python train.py --d_model=384 --routed_scale=2.5 --attn_scale=0.125 --optimizer="adamw" --beta1=0.9 --weight_decay=0.14 --batch_tokens=262144 --seq_len=512 --doc_mask=true --dataset="wikipedia_en"
Below are experts of layer 6 (counted from 0) of a mixture-of-experts language model. Rows are named router (the router's row for the expert), gate (a neuron's input weights, with its number), up (a neuron's input weights, with its number) and show model dimensions 256-319. Each number is 128 + 24 x the weight over its row's rms, rounded and kept within 0 to 255. Numbers have three digits each.
After each expert's rows: "comes after" lists some tokens at least twice as common just before its tokens as in all text. This comes from a sample of Wikipedia text that the model never trained on. Tokens count by the router's weight.

# expert 192
router:114140114118139128144108144071115146108085102107117140146140167161101117146095178165156138102114213139102105157165169106140101081100164096130118156098124122155076127134094136118127106064130098
gate0:136186136095138142075135135134121160114168159120101138122140154094126159116108138125119105158178135137120179162140164081136114092123148135133159103132096120115095101155093110117127157110121124
up0:151120127136122110133117110127138120095132163149081123099136117082125121166150127125116113097127139170166092130118111120134136122126105131093107164139118105131126149157124172123147129111164127
gate1:107139086133134123135153092104142118147097097129131093123087114148178124144136124114118106101113156148155131068108111088137132127115139122100109162139142169155187120104150186109165119108134162
up1:133149090131117130125162105098138130084149124101145107116070087086147117140120141127134145140126145180154134132119138127163111140097147094106133154125130136125136120119143123134123131075130148
comes after: "\n\n", " entrants", "olades", " and legacy", "ameplay", " statistics"

# expert 105
router:121152129107167151157089113116076122130139148127138104156107149157164098135109141158123132142102152133096117153150148097151126137120161121091117132135124166150097137137103162142103081114139110
gate0:100171071150106127126132102091128102166157122124152108134110134091136138119103125168122120139120161118090127099158118137129122156156183129157098114095140095159139110147119165175118138132145115
up0:111126072137104167110125172125121144150140106131122110110087117112141137135135109139101122136156108095119128131106126095092122133106146144129109109129108133149082115078103167121106152112092138
gate1:083114085127155122123080099175124164102133095120089152093106153171126100142094128150122130078090108096121120132134141079150135117113139126130132139141141107095129104110140116102132088093106119
up1:152099173103102121130149176118122131145118146137146082138105137096119155085180158106114126129101118092155186141143119139173114125132101163125192109084133117116099143085106126153149119126145137
comes after: " | ", " |", "; ", ".", " |  |", " ="

# expert 167
router:095136095095137161145089119089084110130075111111119139153108154140155098154133146117132125103102165125090150124169151109113137135117142100136129146123122167169120138122062140141101119112137090
gate0:113141123174112122116131117105127105111169150105097128134093098110095168149113143107114100117096105123137131123146206124172105119105112102149124179118109158146122172134131153116100144093120121
up0:130132118195115117108104097112111113157123116122107140175144155121104155145143132119103077107104130118118118141105153133150054157119151117151128125130125123131144147118080145104127155106161140
gate1:120117157140120133144070081146130124160112113098100153160154132114114122176090078148120106145159127145111140131123130137126158128121144136127142126136088167114137132155124153102168129141122117
up1:152111106116111160106144151131141121114124097121154134105121121114141140106131168121144147130145103115114146137159144097151153163126174156143115110124137181108134156103132152142126190120166120
comes after: " |", ")", " |  |", "\n", " |  |  |", "% |"

# expert 191
router:099143103113151153162126120091073119127100120076140146148130165170149118154133149141155096112066155154098155144159128105116137128122145123094133172146115130152124129142097152153118102107144084
gate0:133127071076099166110122173140138110113123094103105142114081111104088113114128132102104109128141125117121137139130153143154158095132129128150138102105112196131151168116169113141167180117110121
up0:147133185159192121103110106143124131137081117097116105117148138127116153184125068179129128071133100124118115113109096166106120119079126164116119130146123123117140106159113139102119168131153163
gate1:165136109122146103120080118136147113144131155139120143153137161113144101136142147119139132149210123128125151139160143157119117121138092144088108146092140105115105143134163145103134105094157165
up1:139086084127098127140176113106134106092103122117158138160122141145115129136158081128163174121132152143148106108158129133138117160093147098129147110124084150122139138146144119116146120141104170
comes after: "\n\n", "=", "\n", " =", "==See also==", "-"

# expert 224
router:090136084112156141144098099098099114135096095085141141129110139123145108138105140140156122096125148141104130165172146125125142139126138084091112158134106147161117151145116141150091082113130100
gate0:129155129167154140143107135092125108137175124136139137182108141129122121112134131141131116148153120095191125138144135154150140155104121119127118093099154123148127120135159183183132124105174154
up0:133119119140112149188124132213125128120112170135123119125151100142119105108148115151162141105122131067102162130125086095118140091134120136129149144132109152143147118125098105080118116148133100
gate1:113143146114131116079121119171126154132140167137169175134126115128105110141118143165109114101095156090141158174173155150095162078113081146103118103084156112155107142122096129100116156106187122
up1:103144139118085174128178082103131123123127133110143140104142128125141176138136120100133099162141151120146068123103116153125163152140089136130121118146173130131106123158105123137135074105141134
comes after: "1", "2", " in the", " of the", " the", "'s"

# expert 172
router:126162114109178166160109114109080130137122119094104148148136146156130105168093122137139097130103143131143128137141151125124126136135136111101120139106152150141098148141104170158108121094143120
gate0:129115090110147132116132092128115149116167134151110159131170115150156120142084118101086099106162126145130105111151162131146145126142121099094118135144102154130147158091125162113122157132131163
up0:110119107125125149107121147134123131087121149138195138162105146137129153106117162147129143106153109109143151134153109129132110127129131098121155133116124141137157096170145115144103137104167119
gate1:151129136144157190178103127123117169071130122137151122109146121155115082147121141142149135087098144102111159113126104107115128129110155123129127131162145160115122170131129160138110119099150129
up1:136107149134141164143118139150117129149131086103105124099159143119157123106126137147154153103126117087128177104177083131145120123158136101166148123184144136122119105145118135130140115128129094
comes after: "0", " | ", ",", "; ", " L", " | L"

# expert 198
router:104167101093170170154102132102072102100123100094127130124112119130131114149117173127141100126110156118125116151149119132107162137106134111096104149175121167140071145123097182133107125097122100
gate0:115105090090119133123114143122084114129099161134109157126125097114193085109138125181140174106160105128134086142121106088131136153134158147118090134124111162127108143122125094106125130140117144
up0:154112068091127177125132120112126105149153120137120165120103058124188106149120140136148127146172098129151127147129119082154163152129147115124153150119104144131069140133155107137147176094115142
gate1:164117090127121110133117126122129150116112131141184102108128079130112129136085111093148129133151155120121146128150118130093119130092130146103129152145158135145129134125138161124161130089125156
up1:111131163128153153126130152126128113155113123087088146172137139141107094108138138151120121138099119157165123115120172107099139129133097104168106116105094089131103111157110134130106122149175112
comes after: " |", ")", "\n", " |  |", "% |", "| "

# expert 207
router:118116119108154164149114117121072099094115166111116100135109150145167130144105144151154125125111126144130098172142132130115140129132140126125117177134112159145087118174104159126098094098165105
gate0:127143137116193145134157136099097136124149149123097151154115121123123118113117099145149105142124126104113128121138135130112142147140126128092096115146097139131120108132098143125071103072104147
up0:119120096157145141094134147128151100162151116100135098073127123164114115128116153094131095099136159150146095095127141110100082143107123109141158102135103141152149178138145154112120138133134107
gate1:146126087144118108136155150125119145099119169146146167107127108134162138087147111141156142145117122122082146116128159146167157158120173086185147142144152094130138148150132136140109096147134131
up1:108079121145155132109149134109128109167134104101130171159148149114097115126135099107105116132134156128154141107147111133115092114146115152115102112096100127141103161113121146134154139102115144
comes after: " | ", "–", "; ", " |  | ", ".", "0"

# expert 58
router:109134136110161151155107098120068142130079120104123115142122145147146105176098135142166115110109151156131129141142134101115126128105136109123114139119092144146097152173081165136133102105156097
gate4:141125149112112100135095180138140137136143093113106154095080137114127117124076138141128112163131132104131125142113101118174128110146086130149148126092115146121084130138164133118132146116116143
up4:121106101137134122129062145114144116123115127162148137125118159108119127108112143144115121070127124172106088101136130170153107130121141081140152104129124124128114147105119120106115153158134130
gate5:135117128078155179127153136121119144140155105113102110129082151101082124146134177106113120105136135147087101137130123157138117098131128080123104070097105163123100148116150113159106109108130112
up5:115108120150141124144132082142133106156127142165122118124146161115123163133108135164146141106131112134133156142138170099106151088123148127128096153149169095114121110129127097097146094111107122
comes after: " | ", "–", ",", "% | ", " ", "; "

# expert 128
router:109155140093168159147100111132072115093119136105144112153115150158155116155119154117151117116084134146139139155162162115119147146129144115106108129153112160162081130162097164145102112088159082
gate0:126131054126124106149091160105110083107182106153105139123127148150139164140131123126147092161194142123131147154111139169114105150118087114090142134142116117144126153149142148141106105142121121
up0:111143163062141148141151134130132138079128121117121118154094105110117143124137166119155136094135113126109143134173111142096149125112107118082122120150098184141155101056125138157115124142100131
gate1:125128138125165133148132113093134110135120084085099080130097118140123143183093154114148081141163125122146109143140120118120165111142101101140082145128139116081140118129085116134142174132119128
up1:119169104119080126126139152122124118164133135153089146131105118151146118150099135145151115171159157081109137120085144136121116160131092132148127137063168080125118141137097153134125153134104150
comes after: " | ", "0", "3", "–", "4", "1"

# expert 233
router:098125144100154159168105115112079138121120128095130112132116129144150135156116161110141088122111130112114148132155130100127159125141151125102144147160135154148099146159089166164120105094147076
gate0:087127120130122124109103144112135133146159151133160098165131130079154127107137198163124147134094112165128130149136169108128092158136132148162130094119136166148143106111089130167112144119066078
up0:131133115111109098108142112103125082099117076114114188170161137121125134148152070120112100118101124189110143105114130043147144128141151100096131125098098125088157111164142108075122108143129175
gate1:138135135090131158157173115144138130129133154135103166138106131074119168115086123117131169141121185124146120148113136137123091181150171099130166133111150130173126150162170146156144122142139123
up1:119120121145125122112162117160140141112111127103133132115122126125180113112161090127116106123119092150104135124119117107123142138106099164092083145134162123114153125092096151118140140099120138
comes after: " | ", "; ", ") | ", " |  |  | ", "% | ", ": "

# expert 176
router:071153132108132145159110103117064115146104127097117142156098122146142126170122139102133088126093162142123144150115156101149132113133142110119099151141074124137084135156098147143114121105138084
gate0:107126130138105124133163137136112145112131131127113104116131114089177142124130097126106115125122116150131109161099115117101136166145112091167061090107081163091128128123144101143113142098131117
up0:092122113101128121164159111106144115107146150136119128123124124142102103162132184149142125123101089184120108157116123101091126086163173139078092132141135129113111130107124094210185119130127115
gate1:149127130070135108141134114116127151102140165089152111095084126111128148166119132118116097125137149162143120112134083148140133155160119154117167146168092140115110129133139135106137097093071131
up1:117139123159120122126099128145158112086104117073145095140076149099089139107139154108120137125104126126131163144115156126175124146141130148162130117134134146103201115109133121155167135112115123
comes after: " |", " | ", " |  |", ")", ") | ", "6"

# expert 243
router:115126109083166156120111107121087127144115114078119122139104163164156142162131162155148096123119152136106140159172137120136137127119097131122125128152122154164107171126097174139089074110124106
gate0:140120137125093153144109140153112109124119167113132126143122135102152172095156122144124143128112082138104112113133139132135129162158134119116144117151129142148109140141111171148131112113114121
up0:140094098119169140102176127118153138101144127092122102130087128111106124111107134098149133115160126140186127132083175149093168132117149088153134169105129097145118074162130106120152134105128129
gate1:150123138148138159142124118133135140141116120136093142111109109075124097154130163161130132139089146102134142117119086118114152096136121148132117119155103128131155166136138150128102101145139104
up1:137123124141113108119130147122127130102080123114145165145142160145101119104123098122160105154141188133082118146123131124103114136124137106107088174050155107131124099104152104175079135140155154
comes after: " in ", ", ", " (", " ", " | ", " In "

# expert 36
router:107158085109166148134090116114067115138122120108115164118091157147143113179122140124137102106091138157096140141140154084141135126120123078123113147133123151152099150144101154136109131129143100
gate4:134119088081181127114140134107125037122152138145139118124123082130122136142083147155107171120124115132094129091126146100155137126149078080129115117122123147118072107107127125120136124160116155
up4:114112140143113155160125118168122167156140126119108128143155096187169129086090125110176122108161156123185142146151141140101158140143123173131185128178134079149102138129114145122136157105146129
gate5:116135174134144155097132115164115160138130144088078117117084156124117139150149116115194132138149100140125091153138182095174139108106142093063131142127139119083117127135156128157164137122136132
up5:122119144137158126114158119123139146151118152152095145124106153115163119107131115138169135106143108158144080129086133132128122120144121133143117205104136117123159150147126111146112107125141114
comes after: "\n", "0", " |", "\n\n", "Personal information", "6"

# expert 170
router:111136098087135146144127131113080132121104117108140117139124159134131124111121159149144095136104141136111100141149133120120158140128135101110096137135115145123106152164085164145110102097132105
gate0:121134157118140120116124157128120127141132147127125095174164087148145121138126174143110123149132073126126137157134157118138145123116109115112111156129136110169105115153116121181125161102122114
up0:136116109102150154106137111138136140124096124128130120104124140144099182133130112113144154106127134172072137131134142106128113144116157141090149140171146112125140164082140097146119128134173181
gate1:089138106136107109168116138101123113147137138160128137123132112126127110125144153131119116102138115143095071194153167157138125129144066099114106114107181137155135117097112135148099111099124108
up1:135151116122182171149111112128102153112138139114130104108132167128154127130142132154171131134099129117155144042151112165139090117104145178102111115098109117108130138138199136118195098099142086
comes after: "\n", "2", "- ", "1", ": ", " ("

# expert 27
router:148160120104159145120099128106079119138121109108133142137099144158154137164118150148136116149093124119103136158144143119127151134121121127109140141123118169130044149141089164130111124101148085
gate4:154174122119164116100107117124118100142112101114063148115133156120120131133149079149128116133094116149077153091116143104151128128111163134115173125115132161154099131139104126124160133147110139
up4:155132142147127098126127164119136157123161148133106118098154124100120124080135089142115145146127129144115156186083120163144119190052133168100142109127135127170147117141137124087133123133080109
gate5:133116148132122142112109127160110134134112156153134098121122113143135111116117135195125138130157103143151087122166115106148139156121113143108068133150122118154066162114141170111139139106121079
up5:112164131124115140136118107095128143081165151107121140119091142070130154117127170083163107150089130115131159113129129143114145090121126100101141121119133144138163123158119081127120110145159138
comes after: " | ", "\n", "; ", "0", " ", " ("

# expert 28
router:097146109108163134146089128119070103137085142104124135153096174153170097141098180140155100104116159127108145163140128110123143144122149103072084152125128132147090155137094161174124098109183088
gate0:157147139166119115155099102127135109159151138138110110180144060164125107117146122108135099136186161145108117091136132117077155081122123214132167110117114112143120121109128130120071155135091117
up0:124114143145090144133196078142115054152102093126095154152135084109124137129147112089132170108163121088165096134132126148159150086083167116097119134173140130111124101127118148169109109171119111
gate1:107107129101106109114167115157143182097128146117152145111143089147136081142113114137115112148115127135161008132137124133140095118131129156146134146115134165121154110155094113124096157188090119
up1:107122150101102148136161129128118154077150139127107115124148127158103110124153166091146131147108181078141154181121161098138140113152104097131128161117133123139150140123118135187117109124104044
comes after: "1", ", ", "- Born: ", " (age ", " (born ", " ="

# expert 148
router:115135127106151153130113101076097139128106100099135111126103160129153105155110131113135101111122139120120121135162167114125132127132135106104099165134109148140109142159103158152113111098156102
gate0:079134099125149119123120082171127153183117166152155108115123135137111183157104134125120145090104146109079086144153133121152190115099123141156164115114120165111139149133117125093121096138105101
up0:136108150140130135100124076174133202115153136139111164131131116125159138133098118093135110128100132140096128158112143144150121113108131148121111095093163123103109136138118158095155137096097106
gate1:122145134120195176167105108088125130131135139119106150111167131117159087127124120119147147163139085172159118113108137136108086155106179119135127149119109132141113111156125128140183129099137133
up1:138122128118164139178086143084126107145133148124155097133140105134153099098169110152121134139104129120158088139104115130131122138128141128135142142123145137145100117138111120170151180138165140
comes after: "1", "2", " ", "-", ".", "°"

# expert 190
router:115135133096170149118095102095084126140087112088116126142105161130149135146098153161140123112125142145124120131156129116112142137110135099101095138136110149124080155141066161131123116101153107
gate0:118131129148111135127153091135131142138109108154158129122171128140125137147118114105113135156130140155135120154096150099138104139167141104126099119075152147123156127112113162121110160105148132
up0:127116126122103117125113127151125185149097138141155110065127094098142151105117153106152147128135130151128116098110147091099158177121147192081114115121092123112122160115120139121140136096117147
gate1:081140108087169114153135126161097125134178140146145100147182123118129153094093108140133125115106098116148067131110130132118139155116142072143136131129153120188068081104138141144139098108117128
up1:138114118137147112131203173107135105116123129151139137129144090115154115144166142108147102132087132141127148147117138163082121112119117143119111120096131124143163096134063117148126118148107146
comes after: ".", ",", "′", " | ", "°", " "

# expert 209
router:119150132131170156125092152101088116150136150114118143138132168165158138172107149133139122092102143133126149141123141119136129112120137124119107145149128129149099147154071138151115114096149078
gate0:121113113153123124101111168169111146109111138090160140115149163169127155098081161183149090107134180114107102148146096155118137147112143159114193132156122127142123135121088132131140141136168123
up0:080171125157110139130086144132140108106118117127115159098171144140137102115076110168127138079119138129126084129121102143116114110149182144173107120140129107145123110105162135063113166132140088
gate1:121160133114121141136094111097118095109124108134154135088108106144145134117169129105103130172152124150120147096141103101081129150166111076151146136136145127155166090144114117128104140107094084
up1:126144152117134133125153086089120119173078151130135138117148115158157120174187067147123164123120130177109113127129102134150115119149126135126074102123106163144172103155136127132117095135121093
comes after: " | ", ".", ",", "1", ") | ", "3"

# expert 3
router:107152126103180150146099121092090095130131121078122128125090144147167118148109148130131097125112148141119114160151143103113125102108129082122096169136115143150098133157100140136132101108133112
gate0:116104133147150122115164095126123123105157125109144123169063159134132136148126124131094161154143108149118142069147116158163154101138103143058154118127152144127124130110135112157132133127155135
up0:114120133153137127110114110103138105143158126135139156167147145138098156158088149157127176141129123144141124107135143154143138107155094115123157145103152111123090110140127121117112147126140134
gate1:134147107156131133064105131129100101144160152115103115161087146140129123137129139141114098130107110126115097115132193166168138120134106161103120160115132100158109132138112168121115150128158147
up1:118192117156073107109113134129110108164133170137119139108124086148134115144165115139119123120099101155096117084144164143184098115149114148142108124103133105168114137133148168115113164134155164
comes after: " |", "\n", "| ", "\"", ":", "2"

# expert 145
router:123146093121171158149115109123084101129130128091122107148085141140161144128138146122133105132114145144107117166106153101119135141144129120104130150148100166134093160158095152124116121091145104
gate0:106127086128124149107109084140138104131090135139087149160151150206110084134136167163121141130163122118166110134150183149085172127086099072123119135156131114189149142103104146174114126109144137
up0:118134144133178133144137155108128126097134132085107096145140105104142106140162078124138151172121128090145109121152154133139117124108128086108125157103092127116089129109081134111139173155170118
gate1:119113133150124069097105100123139084165146124148113140175077107127142147135140178170119111133092084094166188121114163120132118120148108116117126155119133164124126167146107104102136131133135128
up1:131139119160170125124114109142124168156139125099154154144163137137094159131125100159125101121109163128111083124146131153105118124133133113112117104114135092095102091108107110171159136137115105
comes after: "\n", " |", "| ", "; ", "\n\n", " |  |"

# expert 163
router:110145133109147170144110091089067099118119143094119150163119169152158127150109139140139133110096128157119095151128157095117143145111150105108117130113131133141110125164090166146104118093160115
gate0:098110116160143114171109098121130142141089135142070118133094132124121083155134139109142102103145142135092107119106117102150104146096153100112097145121119109114127142104130089109128088141142124
up0:146114157162133118118123089120129115100107128110135128145092077115118113114113107115113101144115137140106117122124132140136074139090124143118131139132126149139098122162121122102136116113113165
gate1:188126112138148131119079111135114116161188157159109137095127141136136103085100135100151126175118123117100099095174105135143141114096149144122143122108138142126130159106140193124110148130128116
up1:113083157128137122085127113101124159112120109131148182100145156159135123143189122122098137151137128146152106155138135134121123148116115158133107129082163127133137128126088138162137103160140156
comes after: " ", ".", ":", " | +", " | ", ", "

# expert 29
router:115139120112159172130095101111097113147116121087103118144111134132163128129105154132148092111147116161111101150148174116147148150119144100118126153140088164157099153179098181137105079117146109
gate0:092122151139117161126141089150127118152169112132109124163136095154125147136131108115116085124160112103122145131121155113110085115114143150127097160125121120128112186102130121183155141136111133
up0:119058105148102087129139120127134162132122095101148126135132118079147096111121126187072150117117146157092098132154136135163063144125118142097190103139103149088128144135090143080139100147183095
gate1:122165120094122152132110162137138109131144136139114154101124159111129105128099165100098144125133103113162111141121125119146180114081139108152079139116138131138141181113105112172123157144110133
up1:104150145183050136124151118099116181115171108121124105104147119155122176149178116102138120161134123089114174139104118119128120114134111150128139162102101144132099121127118105122129144153129135
comes after: ", ", "| ", "- ", " | ", " (", " in "

# expert 65
router:109147123121147150122115141109102102124111109088118144160077151128151124151131155158140104111119133149119131151143166100165110125121165108112115127155096146154122136164098159173116107091164116
gate0:106143123126113180115162131099130161173135149137125111083088077123128116105151141121122114133094121130124159136121153118110142162133112087157090146128156194131129145168081128111149161131150117
up0:125122135130144125148161074096130113123105109099166130146122135137127086122140119125157106134106144121121126103129125194106118099139161149190157145065136091109108084140145151102120097139086108
gate1:148168126128152154152106112140096131148136132119103093163119129106146087126135173104112113153057108177122111118126160099144091125148113110086134102134109138137113132101109117099095133133138099
up1:112171166113144133128155174096110109134166132142138149094109144160120128165131071117099131116133168121075153135111141088154123099128132137116120153132149173139102144134142146137125168098106158
comes after: "\n", ")", "| ", " Ward", " |", " |  |"

# expert 144
router:112144126099155158144101113083088106144127121096107122117089127145179103156115137145131136121108137123148138145129125115150165131129148122137114131158082154157079129171088150132132123110156093
gate0:117169110088126122100126114135121119118114134084072173149110138151091056111160098117120103081119140138104153138104097127133149165129146070109099149172121166115164137104118109153103132128109068
up0:130125118135172110119121132145135094084142148138108186116120092162101097128169098116125123126110108136136141125114125120107184134132155133128165147126107122126123098116113123094124142141086138
gate1:128150126119133123117084106124130116136126139136113161100130171114118105128106111170124122139115125155141153120153100100139182138147162122073163147142175123179115130087112104121114153135100126
up1:122089145129136127127138114091126151108116111093151099137106137111145155107128140126164147114114134129120137140107152175109069154095127136139140174100129104131137136150156124176132130126182141
comes after: " | ", ".", ",", "; ", "0", " |"

# expert 173
router:105145103099120160166107141088074116110159130094113126121098146167149134152113156112139101128085138115135171133126133104122116127130138115128137150138082155138106164141081153133115128127137104
gate0:133131104146159130146141142122113104093151139118102119164121164118092137127134127116087133110155106122108129121114124106200073137144104072131114129111129127187152113106115124117159142129101102
up0:155081108156111120145103084130121143110097157142144071100146129129122113157106166120138144139120147158077144137119182127099118137146150142120156127096134136071165140102136124184091150098134106
gate1:168130138131129141121106162123118070129143107129096099160134124113118121126090097114102136157097129113150168131104133115143135117093108110154135156092107068146121124192141125135147114132101128
up1:114140113119126112099107104115134151118091151134152156101111120110113125176162133156131142101155122135101089112147159139131127135125140123116106126182143177125113092088100101142098147137131155
comes after: " | ", "3", "1", "4", "2", "7"

# expert 79
router:100145114116153161144135102124095121108124116117116122126100123161153100143116127104124111124102143148094116161158163093158136147128133105116103142112089163145105154134082185111101126110172092
gate0:128107114085107121098141129148133134138135082086090121100132106121123138106136161155131113091134120104145141112158162138158110133125128084138141111127161095108121189134091103097142110159140121
up0:135120138129173157142125122142127111122101124065138114121161164167146133101150066123160142083123160148135101140124127137142120109161205165136189095121127138113154091102157102127103109149099103
gate1:189186116138173097111142168131123128166146085133109162136152116107107137117117124127163099119109080127151118136122143158133172188114154111096133157117155080101088162180151121151157143139148115
up1:107108131153094142151118174160118143107112166130149184141131141117160116130125088146151188161126102078148122140151109121138155123088118142119143116124125145135109126143126113165141123122119118
comes after: "\n", "| ", " |", "',", ")", ":"

# expert 8
router:128160093091146164141108104105089111162101097090122127152103161148153122138110149130150095113103152137109138154179157109130151131110130100088124142133088146150117144145097172145081106107137101
gate0:138148131140126090138139095086119122153102089125102133106104138138117084106121169145124154150135129117093138149123123135133191145088138125151127164142175120132140185144118090102133066156126153
up0:127170095112111149130084170202101118118091131140101155128180132126128123150104146146132182122147135080086140143179090156093135140114097113114186112142162106141104118127135196056086163126133125
gate1:131112160122140134127128132175116134125153105110099113138140136153110092141127093124123102153101150124065127123163136135141114117120186105095146138112137124134141100117158157139075142125155122
up1:112117131156145134124158093135124139129119106094119110115125124129149145144184129139131109121115130117119101135156158144111112148113126142122162113130126154135173150110096151144144163123103096
comes after: ", ", " in ", " (", "| ", "–", "- "

# expert 40
router:138129097101154153160105096115096087125081101099154148137114160150162115139087151145166123097134124131102101154151168099138150142122142121102128159115121143127087163155126179164112106112148095
gate0:110148063099144143136149154133109107118102147124149135151146152118169145125090149154122102119141158182123163137144105100104172132139145139133138096111115148146156134148132171123126081114140126
up0:143129133147158114115121130126126129187079190093129143138161092151106076166115143078105114133110176137131140135137132140097141155111131104111106084098139104126139144120126123116087146134160117
gate1:126110084177147116113151072095117133142094118153152121100156160111089147103144094124151141107131104130162159142106129120153125140103157092113149138116152148157111161145146145127105097120120082
up1:115136125140128107147140103158123115140067147140121140074130188137104163147128101144110158127111148121150128152134120093136155156119111134181171121146091119109182121157122128137108141117129082
comes after: "\n", "| ", " in ", "–", " (", ", "

# expert 211
router:121160089105130148151115122116077131126111113104119145155121149151138118175123154142134114133101154111088143129168132115143130163124128113117134124132093160163112154138102162156090138096141096
gate0:133103133130163131141161109118110132082153145124164096157112130109127142122141154165108130125125124106118095158105133130123110111147181150110120148100172114137166166145122141149118095128110087
up0:117128152137128145122164179114119147120172147144107121082154077111137157126148144139122145139145146096146164090113143093172153077126086152114135142105082178156120152142153115109149122174053132
gate1:129114104137164131134131174163117154129132125117158124106129109129106105133125137189148152118076130121141112126120090105075123139103143174156150145147155137097130104125125133100128115122169145
up1:124113114096149188167117098147122155133148146132147139084123113147140132153105109139096179128119132141146184122149109109136144085117098135120149129168102179111109152098139127120119147131153117
comes after: "\n", "0", "3", " |  | ", "4", " Open"

# expert 223
router:081156145113134125158090121115063147123095125123124120121111158155164117125133175157160076120117155135113126152158123111135143126099118117104102140117126159164103143157095148143117113080148069
gate0:086157139146135122134125116128120117122170146145101060159158096141137151138142122103142149092111078165177120085083116183161121122118135155132140126166139160108119134120166120115073130143117087
up0:179133156136136138110111150128154112131094109139106193154104189104134135113114117108111115143122096150153117132116119115115074185156146115142122118163123083111147126164152119088192096090152175
gate1:166127165144115109097126161144146133076140156139096146130117145142097142117134132117120107127117143125102191133132128146140095155111182141113135181128147107142156098165119145117179160139106129
up1:129096147158121088100113135146144151115122148127150122119101125146136125183137141103174144122144139126115145134127152105080143108141109114088128162183172122127156146149130135158166112108134079
comes after: "\n", "\n\n", "2", "- Country:", " / (", "Population ("

# expert 195
router:104126123102127171142101109102090108163128081128111141127128162171153130157112165139146114133117130147130118133143149083127163136126136105109126182127116134147084125137086156137108135105143093
gate0:099126148113122138097085144120140109113143134105140146158127160114144127146137130165144092133124145162099120172110144131150122106131095130140119161116110122121140094130113119134136140109143142
up0:122157112132141123102117075112133159171088137144131131134114152124163096140152114109140193133084126103157162104141103087125085063168143132100161132104139116178099163165147136195155087145143127
gate1:124121132114127133151112135097096116180148139104103100112113134165103112166124112163109121111122090129133106135141127130127135112074150154154119194061114089181168161154094182113104142107106131
up1:106124135090146123140087121100122143140130091135111114100159162151106132122100121145148072117114104152132083113167083141119133137124104089104104158063204124134165177155128160103129124129109107
comes after: " | ", "\n", ":", " |", "; ", ";"

# expert 33
router:115138091098143133149094119106089096136127119078118131154126167170144114159114151129135076126121134143092134158160156121127143148112139112137126135116110138171103164168103170173074097124167094
gate4:074152113123107148165153108095109127109143127130157140102113112114164122140142099144113102137127116137094147145176089125120140171118141107136133114138107122099150139053132139105087140087100120
up4:113110126126102110163137121095128137105137155139159146101125123115128113121149123174111116161112101140112150118174170151163138175169140105108123103150142109108151116071142148125082156102096086
gate5:121097120124133108127121114111101167107079118139160083204141115116123129102086151130188148121085098129134134067121141119105147096148154143133106128091136101162142101134125089153147119154156062
up5:139118152135174125094151122154133105100131105099194112195122159128101112120103112158155165140125092154106124107102142128132157091135162127163111121090148125125137111153128108156153104155162087
comes after: "\n", "\n\n", "- Date of birth", ", on", "- In office", "ed on"

# expert 131
router:112146133092156170141086144070076126156115120112118142144115145169171101131114140152126117120090163146119129124128159110140134149127138096113103144138084144156083164159098163146133073120136072
gate0:095088138101180150139088119139113134174129142124082157156140127117122124164117125152094151133089146157098127144132039109124137126125100169100125116099112141136106137101138130137136117127123166
up0:118148097122121126101120146073130109134144108135084132141136123109096143138118118149119123132143098156142136139127091116170128141168148142142166088140117116149132122119144114090133146121148169
gate1:083132120140135120157119121107098166125121139142118150120126126182138113132142142144126071152106160097122173141118105077137116153105135189084183122126096074116120131129119147120106120118116092
up1:112130139111157124126153114140135109101112096100142162164096135153069137125101120139146121090121123136138085133105186162172168162142129092161118117134135163112109112152128136141116131126165118
comes after: " | ", ".", ",", "% | ", "100", "5"

# expert 189
router:104147113111128157159117117124069126137120119078126121138093145147159099133136174142150084109126131130084135159135149110147163110122150132077108131143094147160103157145114173143088114099156100
gate0:147110093127140164151124101117116160156147138147138143127150155065078120121130094125108177118107114122141123093113130133162164115071187141138123087145065157159108104118121104122122112139137147
up0:148139158129146147128133139110109189102126115151142143144118139124119089118134112166136101159132147090131166106137118119107157105112142130124126136127126113114131169140134120121127113107080111
gate1:134121114160122126131113168104091128137114115140120151136136098138124153077166141159140117124145123094095149081113179114090148151133091097099108132160094112119141147095129176092066101091135137
up1:114153124173111130091122102156149110141143141111117108147162141138157098134155141106092154140147132171150126126131148128157098133129129107141099126069118123127115089126139138107165143148133181
comes after: "\n", "6", "\n\n", "4", "3", "5"